From a checkpoint of a small mixture-of-experts model trained on Wikipedia.
Size: 14 layers, width 256, vocabulary 2048, 27.3M parameters.
Experts: 64 experts in each of 14 layers, 32 ReGLU neurons an expert, 4 picks a token, a softmax router.
Training: 307M tokens, 9379 steps.
Below are experts of layer 6 (counted from 0) of a mixture-of-experts language model. Rows are named router (the router's row for the expert), gate (a neuron's input weights, with its number), up (a neuron's input weights, with its number), down (a neuron's output weights, with its number) and show model dimensions 0-255. Each number is 128 + 32 x the weight over its row's rms, rounded and kept within 0 to 255.
After each expert's rows: a language model's description of what the expert responds to; "comes after" lists some tokens at least twice as common just before its tokens as in all text. This comes from a sample of Wikipedia text that the model never trained on. Tokens count by the router's weight.

# expert 6
router [156 169 123 112 109 135 129 125  46 138 103 163 144 136 100 104 151 208 137 101 113 101  70 103 159 122 124  99 116 113 115 111 171 178 173 147  75 104  93 127 111 101 119 179 162 146 114 151 139 178 189 131  61 175 158 165  46 102 132 148 141 157 153  70 155 137 127 138 113  93 121 151 127 100 125 152 133 116  96 123 217 104 124 167 165 148 123 134 143 129 242 146 156 154 137  87  96  82 166  99 116 137 115 205 120 130 148 125 108 120 155 155 177 116 127 121  84  78 135 111 137  34  69 108 127  89 133  98  57  68  68 132 136 142 130 129 139 112 149 147 158 128  78 135 118 117 107  64 173 127  99  83 120 137 127 118 129 131 130 156 124 125 143 112  86 151 134 141 150 149 127  93  65 124 100  91 104 208  98 166 137 127 131 103 143 140 198 147 138 123 198 132 128 131  95  91 114 152 107 119 146 133 131 108  74 165 134 168 129 119 131   5 147 121  95 149 130  87  98 104 115 232 111 101 168 138 104 139 146 141 138 115  95 132 112 154 141 115 130 118 115 114 161  97 108 154 117 172 107 142 132 107 142 122 162 105]
gate0 [134 146 130 141 154 140 187 114 144 155 189 158  91 145  78  97 121 142 117 103 162 128 158 108 161 125 132 171 134 124 147 100 203 106 195 141 108 144 103 109 125  66 103 138  59 133 121 162 119 119 149 152 102 174 167  94  88 158 152 188  67 139 191 134  90  73 201 156 103 103 111 116  83  94 155 114  38  89 107  74 208 122 147 145 115 124 117 205 113 182 112  99 104 164 109 149 108 156 137 160 123 139 148 130 118 146  73 129 145 148 126 206 114 110 142  97 110 115 148  83  95 145 145  54 102 112 135 109 132 133 123 176  69 174 135  89  93 181 152  73 144 116 121 118 146 139  63 104 132 123 130  95  94 165  73  92 109 118 133 124  87 106 122  95 124 179 126 136 140 158 120 105  88 139 104 187  87  41 110 105 113 128 148 130 155 156 109  90 122  77  92 127 177 104 186 114 119 137 129 125 174 126 128 189 144 140 126 169  86 135 113  96 155 108 125  88 135  87 101  95 192  97  99 103 132  90 150 155  92 189 144 134 110 154 164 180 110 181 109 146 140  84 169 150 103 143 133 112 136 165 112 119 125 161 131 103]
up0 [ 67  99 126 178 113 125  73 124 107 157 116  67 189 150 116 165 119 114 149 156  97 147  92  76 168 124 147 118 133 201  95 137 121 130 109 154 155 125 172  82 124 191 142 134  97 118 135 112 168  75 121  95 104  81 131 199 145 132 106 132 200 144 109 117 153 114 142 131 117 103 100 138 134 142 170 127 150 116  70 132  74 134  91 173 129  78  82 146 178 137 145 190  97 122 194  91 169 134 169 179 166 174 181 151  98 137 144 104 119 133 126  85 162 154 105 134 185 147 131 103 112 125 118 164 102 114 121  76  97 119 120 140 188  96 137  97  83 126  89 132 137 128  61 143 109 154 167 103 154 194 146 120 154  71 128 148  93 188  86 148 156 112  93 106 192 123  75 109  84  91 164 103 124 170 142 143  83 106 117 134 187  82  96 112 103 139 105 163 142  87  83 141 137 191 132 160 154 165 110 134 159 130 152 144 128 151 126 200 155 140  69 170 135 150  70 172 132 126 146 145  96 173  85 119 105 170 143 144 112 106 100 135 101  81 112  90 131 142 139 182  89 133 163  94  99 141  89 147  78 151 193 133  86 130 176 126]
down0 [111 149 140 106 157 140  74 133 102 131 127  84  74 160 169 161 163  73  77 158 135 124  81 172 143 116 108 159 101 118 116 118 140 146 172 167 149 194 130 148  89 113 149 106 166 133 101 177 117 157 107  78 124 146 190  99 158 111 152 153  50 157 147 180 107 110 115 126 135 123 101 127 118 105 110 123 144 157  91 130 147 120 142 193 152 175 152 179 121 176  97 135 189 106 133 110 118 141  74 118 156 109 160 113 114 104 128 157 116  82  98  74 121  83  94 146 109 144 119 127  57 195 125  77 135  96 149  85 145 102 107 151 144 139 130 152 146 178 126 122 143 140 126 118  94 103 143 108 111 124  99 165 134 110 101 147  96 137 118 147 122 153 121 125  48 132 147 187 137  48 131 114 123  80  42 124  67  74 179 128 140 118 133  96  71 146 156 119  75 134 153 137 166 111 130 145 131 135 123 178 157 175 128 179 126 106 147 152  96 134 201 181  94 129 163  67 132 108 141  66 150 194 136 126 161 120 137 118 109 180 113  89  56 185 121  84 132 117 111  61 132  53 117 139 168  83 115 145 160 196 125 186  93 140 136 121]
What it handles: Word-opening pieces like com, pro, inter, per and capitalized Ar, Com, Pro starting longer words, e.g. Un-com-mon, com-positions, Ar-amex.
comes after: " ", " Sp", " United", "p", " Pa", " sp"

# expert 46
router [ 69 151 126  78 160 149 148 110  56 133 127 131 127 157 115 136 165 163 148 136 121 124 145  75 142 165 153 138 189 100 103 127 137 139 161 127 113 147 104 118  88  88 148 117 123  75 118 120   0 100  83 164 133 169 101 141  92 138 133 148 112 185 143 101  95 153 144 145 105 114 181 171 134  95 192 110 136  83  89 130 110 135 114 126 148 143 126 143 109 129  15 138 143  56 134  99 130 117 167 144 139 165  98 123 133  27 141  98 147 145 119 121 133  97 139 108 149 121 106 137 125 221 137 128 118 111 139  95 126 197 115 129 157 158 103 136 144 120  80 123 130 137 137 134 108 111 145 187 147 121 152 192 119 151 128 146 132  67 121 139 140  96 118 145  96 138 137 142 120 113 146 128 109 120 118 135 142 133 157 156 110 102 129 130  47 124 153  83 141 124 139 168 124 121 159 150 112 111 136 111  75 151 123  29 135 146 140 137 231 141 132 167 147 132 103 139  57 148 169 137 121 168 119 121 126  96 143 134  60 114 125 140 131 104  72 130 127 171 114 108   1 148 153 135 140 152 136 156 112 129 138 105 110 110 140 120]
gate0 [144 145 153 127 118 163 120  77 109 146 182 150 127 155  65 145 183 106 124  92 139 158 120 143 138 157 102 114 132 135 124 123 134 140 127 154 125 182 118 140  59  56  89 145  97  73  85 162 139 104 155 197  78  90 155  87  60 137 157  94 128 129 152 164 109  89 109 182 146 143 168 116 112  90 151 163 143 169  99 163 140 119  63 120 119 164 101 116 128 134 158 101 118 119 163 110 104  80 153  84 140 132 115 136  60 141  66 121 118 157 125 185 187  82 143 112 141 132  67 138 106  97 135 108 109 140 113 159 131 116 137 121 144 183 142 174 129 114 166 138 187 116 122 143 116  56 175 110 155 142 123 102 169 121 140  81 117  80  70 137 125 173 159 128  81  76 136 184 165 137 151 122  84 138 105 131  64 190  82 113  97  72 120  81 119 139 173  73 168 112 121 169 125  74 152 106 143 200 183  98 148 145 181 148  70 164 172 151  92 150 149 144 153  75 137 120 107 194 100 140 174 163 101  78 152  82  84 114 123 127 127 129  93 103  91 103 137 126 134 146 131 118 120  85 104 111 147 190  87 122  85 114  91  99 167 135]
up0 [148 174 182  87 139 137 197  76 136 187 134  97 113 150 162 121  88 160 119 172 113 192  82  66 104 112 137 142 131 101 137 112 168 133 104 130 159 149  97 150  86 104 150 134 159 147 163 122  86 187 127 160 136 160 149  95 146  73 104 104 104 127  71 123 136 138 129 106 111 113  89 148  82 129  86 188 150 104 130  87 120 194  69 158 200 132 137 155  88 143 106 136 168 106  86  84 176 108 137 106 132 176  85 161  66 101  58  97  83 168 131 111 173 150 137 153  83 123 129  60  97 148  66 106 107  78  92 115 130 131 157  86 142 140  86 136 129 197 182 155 154 115 163  93 146 113 166 189 121  98 180 146 136 162 146 162 157 163 175 103  96  83 118 155 130  98 115 181 102 136 180  82 155 105 147 110 119 178 126 101 144  87  94 119 105 131 136 122 125  82 115 196 157  70 116  85 143 112 154 126  90 122 153 118 131 146 122 179 135  95 121 114 120 122 133 103 121 137 146 105 122 113 126 122  85 142 104 120 112 130  88 160  69 144 125 116 150 172 142 104 162  93 197  69 109 114  90 158  65 160 106 116 142  84 192 127]
down0 [156 115 123 145 174 165 117  93 165 113  75 186 107 199  73 109 190 149 128 113 103 149  80 117 126 127 149  92 187 116 141 125 135  75 156 100 137 183  89 147 102 100 137 146  82 105  99 111 118 128 151 125 168  81  86 107 127 174 139 115 152 118 152 181 148  99 136 123  79 122 175 186 147  73 114 148 110 108 104 108  87  81 127  92 151  76 151 130  95 162 121 154 161 124 114  92 111  91 125  63 115 159 125 161 125 185  60  97 122 117 129 146 156  61 155  87 165  85  87 150 161 166  96 111 112  82 172 155 136 177 185 148 103  94 138 137 123 163 113 137 185 137 135 148  93 134 113 152 161 168  80 172 171 160 132  86 153 121  95 114 149  91 125 180 116 205 115  87 177 146  88 111 139 110 170 142  95 159 122 156 141 148 148 163 123  72 172  89 144 192 134 145 116  89 137  87 138 102 111 104 155 136 135 160 118 180 124  97  82 128 120 107 184  70 127  94  79 134 153 165 139 145 134  79 116 105  98 201 103 164 148 132 164  98 156 106  84  90  70  89  63  74  84 101 154 134 127 168 132 136 121 148 133 131 162  96]
What it handles: Commas and colons introducing critics' quotations or release dates in music and film articles, e.g. wrote, "; Released:.
comes after: "ed", "s", "\"", "ing", " at", "t"

# expert 8
router [154 159 132  95 102 138 152 135 138 128 130 225 129 122 128 123 124 122 100 150 115 153 134 134 139 164 113 144 100 130 166 120 147 126 122 132 111 135 116 119 146 113 150 145 137 130 114 110 168 134 212 134 124 158  72  76 171 152 114 160 150 113 154  91 107 117 120 144 113 105 151 142 172 151 111 112 116 122 147 144  74 148 134 106 145 149 141 145 146 120 117 120 126 178 125 136 124 128  99 115 112 127 111 140 116 214 108 112  97 125 167 146 132 132 136 111  95 106  76 117 137 125 247  91 150 122 143 127 113 111  79 109 157 138 132 120 114 152 121 101 170 137 151 124 112 138 182  83 165 137   0 140 121 120 111  83 113  98 134 155 154  97  57 120 134 241  94 144 122 128 156 145 140 137 102 112 100  77 174 138 158 143 154 103 118 137 116  98 154 121 113 143 169 125 106 203 109 145 125 108 143 196 145 124 108 143  91 163  93 131 152  31 141  85 195 177 222 116 121  91 123 121 173 186  96 133 139 161  81 169 145 141  97 122 140 124 143 170 137 119 171  59 127 144 134 117 109 164 102 109 114 111 157 161 118 123]
gate0 [127 114 180 156 143 115 157 127 115  85 154 135 131 113 137 103 153  94 177 143 128 170  91 151 178 163 113 105 122 147 108  58 186 144  96  83 101 174 101  96  85 112  81 171 153  63 157 166 135 157 138 141  82 113 131 102 140 168 132 120 108 184 111 100 138 146 137 154 129  96 126 154 157 140  76 100  90  82 159  94  90 117  88 174 132 173 111 155 154 142 145 138 165 109  76  89 165  84 111  77 190 174 114  77 145 143 153 154 114  94 162 176 131 149 133  88 128 177 151 107  77 127 144 142 112 157 169 104 137 124 179 146 165 150 131 138 167 127 129 159 102  83 123 113 136 133 105 121 148 146 161 102 180 159  88  76  66 151  69 116 118 146  66 139 141 114  77 140 172 150 168 140 133 121 102  85 114 144 130 128 106  98 122 147 116 109  90  63 182 107 122 113 189  83 154  67  70  97 104  89 122 111  88 166 122 175  71 175 131 156 138  93 114  90 150  95 101 126 141 174 106 185 155 124  99  60  70 158 118 155 139 122 104 131 133  84 147 162 103 119  84  96 102 149 154 167  70 169 114  62  80  56 144 127 177 149]
up0 [133 122 121 129 163 111 141 105 118 178 126 109  78 163 147  76 104  89 140 108 112 159 151 155 156 141 154 153 171 116  83 100  98 131 164 104 156 142 117  98 112  92 128 134 177 187  62 133 178 117 105 142 132 102 124 162 129  90  88  80  88  88 147 101 108 173 162 100 153 129 123  95  76 163 202 137 145 181 169 151 158 125 159 132 112 133 152 134  83  50 139 168 180 143 185 112 164  92 116 118 111  94  82 159  93  89 119  84 149 173 177 139  85 104 128 172  53 129 115  94 178 121 123 120 108  86 116 134 110 176 108 171  93 172 137 137 132 170 140  85 116  86 118 125 145 124 118  71 105 160 184 117 149 166 133 161 178 153 182 116 156 144 158 148 155 115 141 135 155 126  91 100 114 172  68 101 137 103 131  90 103 180 111 133 174 148 133 163  97  96 181 162 166 188 151  86 150 129 177 130  97 185 107  97 156 114 117 143  84  96 151 106 175 180  94  83 147  67 145  84  85 137  82 127 149 163  92 164 111 131  99  76 164 116 159 122 160  92 159 102 145 110 191 159  94 156 139 136 170  99 173 182 163 154 106  93]
down0 [105  74 126 147 153 199 176 154  99 131 113 104 115 161 155  73 150 163 175 124 154 162 102 142 167 150 161  58 219  79 116 165 119 105 115 147 129 159 169 145 163 127  74 147 114 111 141  88 149 178 148  92 147 141 116 130 112  90 130 105 131 162  83  60  77 110 132 131 156 135 158  92 124 144 190 166 114 108  87 108 115 149 122 105 120 100 142  20 126 181 162 115 128 187 129 140 128 150 204  66 151  86 103 114 177 177 108 119 123 157 161  90 139 103 166 106  92 104 107 137 155 142 149 135  73  99  67 132 134 128 147 181 153 156 117 124 120 186 159 166 156 162 171 130  83 160 140 101 103 113  99 153 158  92 179 142 132 135 135 119 149 110 123 140 135  77 121 103 137 172  83 138 145 127 125 145 128 153  90  97 134 176 170 142 154 120 119 148 141 141 163 160  88  67 121 127 150 100 102 103 138 179 140  71 136 105 140 111 111 203 107 155  90 106 128 185  96 105 128 104  90 155 162 162 143 113  61 173 136 146 195 112 110 123 181  69 133 137 114  97 117 168 180 106 202 157 121 175 146 125 169  91 117 113 138 100]
What it handles: Commas, "the", "an", semicolons and colons in running prose and credit lists, e.g. "of an", "Status:", "Lavelle,".
comes after: "s", " in", " of", " S", " 2", " 1"

# expert 13
router [157 120 152 155 127 209 153 111 146 127 138 124 144 135 108 100 160  55 153  94 107 130 155 143 146  94 142 137 140 133 144 102 132 118 164 115 111 113 124 109 132 100 126 137 255  53 102 127 113 158 200 144 118 170 108 105  42 137 152 128 122 116 139  41 146 130 155 124 112 111 135 172 148 105 155 124 109 109  87 114  83 140 115 152 114 121 122 121 145 167 218 113 133  68  74 127 138 130 127  98 106 161 130 135 100 135 108 123 120 126 147 149 103 122 134 143 147   0 127 129 113  58  68 134 102  92 155 127 184 142 181 110 128 166 145 151 106 135 192  93 162 103 126 130 115  92 106 220 146  86 161 146 135 149 171  93 121 150 113 151 133 127 132 120 144 222 128 122 130 151 147 139 138  73 107 100 107 214 116 131 117 130 149 119 150 118 126  55 131 139 170 158 118 118 154 147 135 148 117 125 173 123 125 103 124 137 123 126 114 144 107  40 130 127 141 112 147 137  96 114 153 121 149 184 175 128 133 132 148 126 113 133 132 106 142 139 102 139 135 129 113  75 106  99 116 124 149 134 100 129 128  76 139  92 156 107]
gate0 [130 155 192 128 188  93 142  72 151 160  99 179 105  94  67  83  94 168 183 161 113  95  72  85 125 168  98 137  80  75 166  72  93 119 156 116  83 181 136 158 151 124 160 164 144 118  70 120 113 137 137 151 122 103 149 126 139  80 176 126 174 120  96 134 122 120  97 144 113 154 133 140 116 121  89 138  92 157 106 122 157 177  65 105 189 107 180 128  78 163 121 100 184 152 115  96 189 146 180 170 154 141  67 114 110 139  68 125 142 201 162 160  91  72 123 107  68 133 107 135 117 104 171 161  78 114 129 119 124 105 123 110 139 149 162  91 168 130 135 158 110 109  83  93 133 160 114 168 107  66 162 156 136 118 144 115 131 133 114 201 104  76 166 123  65 149 142 126 184 120 142 104 128 111 114 122 156 153  97 115 149 107 127  92 127 192 103 100 188 150 128 152 106  63 127 121  84 156 204 147 119 114 150 108 141 117 172 109 124 147 177  95 109  71 154 120 187 130  99 135 127 180 110 100 115  80 123 129 106 174 108 112 127 127  96 103  91 112 140 100 154  79 105 104  98 196 105 151 113 167 139  80 102 115 112 154]
up0 [160 160 163 107  92 170 115 107 145 129  89 170  95  97 120 156 151 154 188 116  85 107  67 127 106 114 149 160  79 161 114 116 162 126 123 109 108 121 111 132 158 113 104 103 119 155  66  98 123 152 164 192 101  88 104  82 134 163 105 124 176 120 160 126 121  69 174 123 107 172 142  76 189 147 163 117 147  97 133 158 161  86 148 185 169  98 133 167 130 149 177 161 139 162  69 117 131 169 132 168 149 109  62 140 107 140 103  98  74 114 101 167 172 132 128 160 152 186 110 106  75 171 120 137 127 131 175  86 149 107 159 171 158 192 121 163 121 144 167 165 125  85  59 168 141 134 164 137 120 142 151  99 148 109  93 103 126 138  74 121 168 154 164 154  96 110 179 117 137 141 124 159  60  83  89 105 111  82 152  85 160 170 141 158 110 139 134 162 133 154 153 117 115  86 163  76  83 170 146 114 129 100 179 150 167 194 175 138  73 125 174 164 143 163  85 173 116 157 145  80  86  97 135 161  79 164 127  95 112 104 104 181  96 174  89 165  88 120 161  95 162 144 123 132 145  85  63 123 120 159 125 156 150 110 160  82]
down0 [170 119 105 176 123 174 124  71  70 156 147 120  42 112  84 137 108 155 166  72  86 176 112  96 123  93 117 123 149 129  85 149 132  75 162 123 162  80 126 131 145  74 158  92  68 145 148 197 115  97  78 174  71 112  86 158 158  89 153 130  85 126 114  75 117 117 148 188  96  99 140  79 143 160 155 151 100 130  86 141 167 122 138 118 131  76 107 105 137  97 110 126  98 169 106  95 187 176 169 162 132 149 107 108 154 146 114 119 141 123 102 174 143 193  77 148 146 131 124 123 136  99 160  67 175 106  53 115 105 107  59 154 103 135  94 182 137 125  74 110 123 106 115 111 134 147 111 116  93  75 165  81 158 151 159 153 114  87 154  94 127 185 162 108  99 115 114 168  80 182 155 179 151 171  98 127  71 111 115 110 112  68 117 108 129 124 139 110 155 135 128  82  94 107 126 132 128 114 145 207 105 110 134 112 106 134 102 146 154 124 106  81 101 116 176 186 152  80 158 143 126 139 154 158 170 168 161 112 147 120 191 138 138 125 170 167 116 125 107 172 144 112 143  65 128 124  97  95 104 136 139 181  86 109  70 116]
What it handles: Month names inside full dates, such as 28 July 1936 and in April 1918, plus French en and some mid-word pieces like pro(te)in.
comes after: " in", " 1", " pro", " 24", " G", " 10"

# expert 30
router [111 152 145 130 154 143 132 117 189 141 140 182 152 144 109 132 200 228 107 114 125 144 126 160 161  78 145 149 150 117 171 108 128 111 117 138 132 115  45 187 132 132 141 167  26 177 114 128 202 131 138 150 144 113 221 111 119  74 147 114 123 133 148 163 125  99 101 166 143 124 177 123 137 175 103 162  68 145 115 138  95 109 122 111 144 119 155 103 101 103  94 108 140  60 109 126  81 140 175 105 129 124 111 196 132 115 111 130 139 161 139 115 126  89 139 145 100 136 104 116 139 187 182 151 124 129 147 113 153 163  48 117 144  42 130 130 140 132 107 102 140 132 107 108 105 107 106 119 126  92  88 112 133 132 135 133 133 155 130 180 108 146  94 105 115 148  95 116 135 120 118 143 130  45  93 113 126   0 177 220 148  98 134 138 128 127 118 115 117 155 160  86 153 132 167 215 114 121 179 153  63 112 129 169 109 148 163 106  98 154 169 200 115 109 176 120 147 139 118 104 118  78 175 177  98 107 128  81 106 134 146 134 126 101 151 117  97  91 164 144 172 174 152 117 105 156 158 138 133 120 147 125 126 113 156 128]
gate1 [ 81 146 173  83 135  68 121 149 163 155 121 138  82 136  57 139 130  71 154 120 111 151  92 134 168 117 121 142 158 106  68 112 139 162 118  71 162 159 135 158 118  85  90 165 115 131  78 144 115 129  88 150  85 122 154 102 149 147 159 121 138 136 109 158  92 142 164 161 143 138 129 109 204 122  81 181 178 126  67  97 122 118 121 106 192 122 110 121 117 127 168 121 121 146  72 124 155  81 141 102 141 119  96  75  91  86 158 130  76 174 110 165 167 163 189 155 130 145 128 141  72 104 118  90 124 170 136 108 117 149  98 121  93 133 113 109 116 147 119 113 155 105  96 128  79  86 139 124 184  87  82  94  79 129 168 118 108 128 116 164 119  74 101 153 153  91  87 127 110 147 126  85  88 170  76 103  87 137  95 137  90 111 136  93  75 172 103 158 119  81 101 164 165 127 139 122  84 156 152  82 131 185  81  61 164 157 159 119 134 109 137 126 114 131 160 168 151 156 148  77 110  63 141 156 170 104  80 191 185 160 168 161 159 164 183 144 143 182 113 136 130 160 144 170 120 181  61 171 158  96  96  95  88 138 169  79]
up1 [151 156 110 128 167 158 166 100 103 149 125 111  78 131 168 142 130 109 103 115 135 125 112  59  94 173 159  93 123 157 161 123 128 136 175 126 138  94 145 128 156 124 136 137  91 103  95 153  87 147 174 106 144 195 146 107 161 147 176 132 115 151 113 119 142  90 191  89  94 155 150 164  95 143  86 114 108  66  85 158  79 146  75 161 109 132 174 160  79 151 158 162 204 157 119  99 148  81 127  79 171 119 162 132 169  90 148 140 136 181 109  84 133 109 133 169 124 116 133 100  89 125 100 139 119  66 141 132 118  95 155 170 147  97 139 125  92 123 171 166  81 110 151 121 118 153 137 120 118 179  95 212 188 111 123 134  76 140 208 102 204 119  87 123 137  86 150 202 144 121  94  92 146  82  90 105  85  79 112 134 145 136 160  73 116  94 118 125 137 111  76  99  55  96 131 120  95 130 160 105 156  97 144 163  84 108 146 120  85 155 157 162 172 124 147  66  65 130 158 140  99 134 170 144 148  75  90 177 105 122 182 195 134 149 126 109 134  89  82 106 176 137  99 173 166 129 139  95  93 109 101 126 129  86 108 169]
down1 [169 155  95 128 141 118 104 191 122 124  76 144 140  94 149 133 171 135 151 123  98 126 127 170 135 129 178 102 158 153  90 120 157  85 152 105  92 169  71 104 105 114 115 126 197 103 170 137  90  87  93 155 132 137 159 145 168 146 165 104 176 133  98  81  95 153 163 103 118 148 160 167 138 111  87 137 114  80 124 125 138  84 118  58 159 152 147 102 136  59 152 115 134  96 119 142 116 177 180 117 134 164 136  90 122 137 125 138 112 152 147  60 188 109 144 177 125 159 136  81 113  75 168 155  76 154  71  66 146 152 200  88 135 119 106 189 156 156 155 151 130 149 157 112  72 172 129 152 149 148  94 125 162 182 149 114 179 143 129 175 135 100 156 163 145  58 129 134 124  86 112 218 123  80 134  66 117  91 114 171  99 130  79 134 123 142 143 148 121 141 133 110 125 152 171 163 133 154 132 119 131  76 133 164 157 153  99  59 148  68 122 127  96 150 106 166  94 139 139  95 125 156 109  88  24 169 129 127 123 126  94 125  81  94 137 116  97 130  93 196 112 147 122 133  71  65 164 115 116 169 101 113 139 147 177  94]
What it handles: The word the, usually after a preposition before organizations or institutions, e.g. signed with the New York Jets, elected to the Legislative.
comes after: " of", ".", ",", " by", " to", " with"

# expert 36
router [136 156 136  34 172 135 153 132 147 154 126 219 155 117 115 137 125  78 137  92  86 154  85 116 135 203 114 124 115 127 242 118 129  60 117 100 100 138 108 158 100 112 123 114 145 162 108 127  96  82 137 142 124 129 122 116 135 147 166 143 121 158 122 173 135 102 146 112 127  92 144 127 126 121 182 112 103 159 121 114 199 135  93 132 171 153 119 103 113 143  77  95 120 233 125 157 110  89 146  50 110 107 143 139 100 197 153 124 135 108 154 109 151 104 133 134 137 245 107  99 107 125  33 146  95 155 139 128 217 131 224 166 121  61  95 149 156 143 141 108 178 109 125 139 123 133 132  57 128 107 183 136 149 142 152 158 151  50  46 137 143 155 135 105 127 131 151 158 134 132 122 141 122  94  99 118 107  70 128 132  99 161 140 122 128 114 168 137 164 140 150 150 148 124 121  85 114 129 143 147  83  93 109 129 122 143 129 173 149 138 126  90 161 106 114 152 165 164  69 124 141 176 138 168  56 142 126 158  81 129 124 111  99 145 122 102 145 137 130 116 120 113 138 135 163 152  99 120 138 123 113  73 173  96 135 112]
gate0 [166 182 170 113 144 118 114  90 152  95 145 109 172 129 152 154 106 115  99 168 122 144 104 143 130  91  89 132 134 130 173 116 120 147 149  96  61 187 128 135  87  91 125 201  85 192  69 151 127 140 101 142 148 171  85 150  92 117 140 153  98 182 116 142 132  69 176 112 103  85 161 100 181  64 130 167 145 139  87 134 138  92 125 196 171 117 115 121 121 131 143 138 157 113  83 109 125 111 183 122 139  92  95 103 153  99  87 157  77 198 123 152 173  91 210  75 129  79 112 129 117 177  65 143 101  97 131  74  95 129 136 144 175 152  85 142 146 158 111 120 161  88 135  99  89  90 105 161 142 134 175 149 153 114 142 125 122 106  81 114 153 107  95 103 122 149 110 102 142 182 172  74 107 145 140 135 130 102  89 172 133  92 202 124 110 207 120 169 160 146 148 178 116  76 128 155  97 173 118 129 104 133 187 170 106  93  99 171 135 163 175 167 138 185 145 146 162 117 147 103 182 102 159 108 166 143 117 149 147 101 105 179 126 144  83 146 114 139  82 126 106  79 148  83 109 124 111 175  85  66 135 153 122  96  95 134]
up0 [157  88 156  97  87 154 103 152  97 170  62 177  98 127 158 156 118 121 166  97 124 149 100 139  79 122 165 126 120 130  83 168 139 100 124 171 172 112 149 121 138 152 157  67 163 149 189 118 110 182  95 141 144  74 153 157  73 107 147  95  95  87 117 161 102 157 100 165 123  96  92 167 158 111 135 189  89  65 107 149 102 136 143 118 138 163 108 151 104 153  97 108 120 135 158 179 138 170 174 151 113 111 104 129  92 161 155 140 116  80 143 102 113 143  49 188 193 146 189  90 158  75 175 145 174 139 104 136 108 116 179 156  98 111 211 135 129 110 188 144 141 131  68 130 150 114 100 100 112  74 142 138 185 177  98 110  84 128 106 139  88 103  81 152 150 130 114 130 140 130 102 138  92 119 129 140 102  67 162 153 160  85 135 127 150  62 153 136 110  89  68 150  85 117 139 125 188 107 121 159 133 137 135 105 118 134  76 164 112  99  77 145 120 161 116  99 123 162 118 149 137 147 116 190 128  93 171  99  88 187  91  94 170 125 116  71 141 190 147 110 113 175  75  94 126 134 101  98 151 107  89 145 182 175 111  93]
down0 [115 155 142 130 191  92 133  85 158 155 151 118 126 136 160 136  97  97 137 115 148 112  83 112 136 117 151 173  88 146 119 122  90 161 148  94 160 175  81 147 161 121  77 104 159 107 137  96 115 157 156 109 137 175 121 150 192  71 108 134 123 106 136  90 121 157 129 152 130  91 123  96 199  68  87 152 148 100  89  78  96 127 131 113 168 153  58  87  95 109  92 161 182  88 108 146 111 160 188 162 109 171 103 105 144 135  92 148 154  98 141 127  95  96 162 136  78  83 103  65 143 131 148  96 107 146 149 152 193  43  86 108 117 180 140 107 171 170  91 135 148 104  80 163 130 133 164 118 137 113 170  71 179 125 163 153 150 156 102 150 159 113 136 151  87 123 146 115  96 158 116 136  93  66 172  78 136 159 116 188  97  82 105 113  99 127 112 170 179 175 153 175 184  67 164  85  62 188 101 131 130 105 118 128 128 101 164  73 133 100  98 137 154 110  67 151 114  98 114 145  99 171  92 178 165 138  82 116 102 101 120 118 105 131 116 134 148 159 139 131  88  98 146 115 109  93 156  95 146  93  53 107 130  77 170 147]
What it handles: Articles the, a and an after with, for, to, plus prefixes ex, dis, gr and paragraph line breaks, e.g. with a boost.
comes after: " with", " for", " to", " in", " on", " of"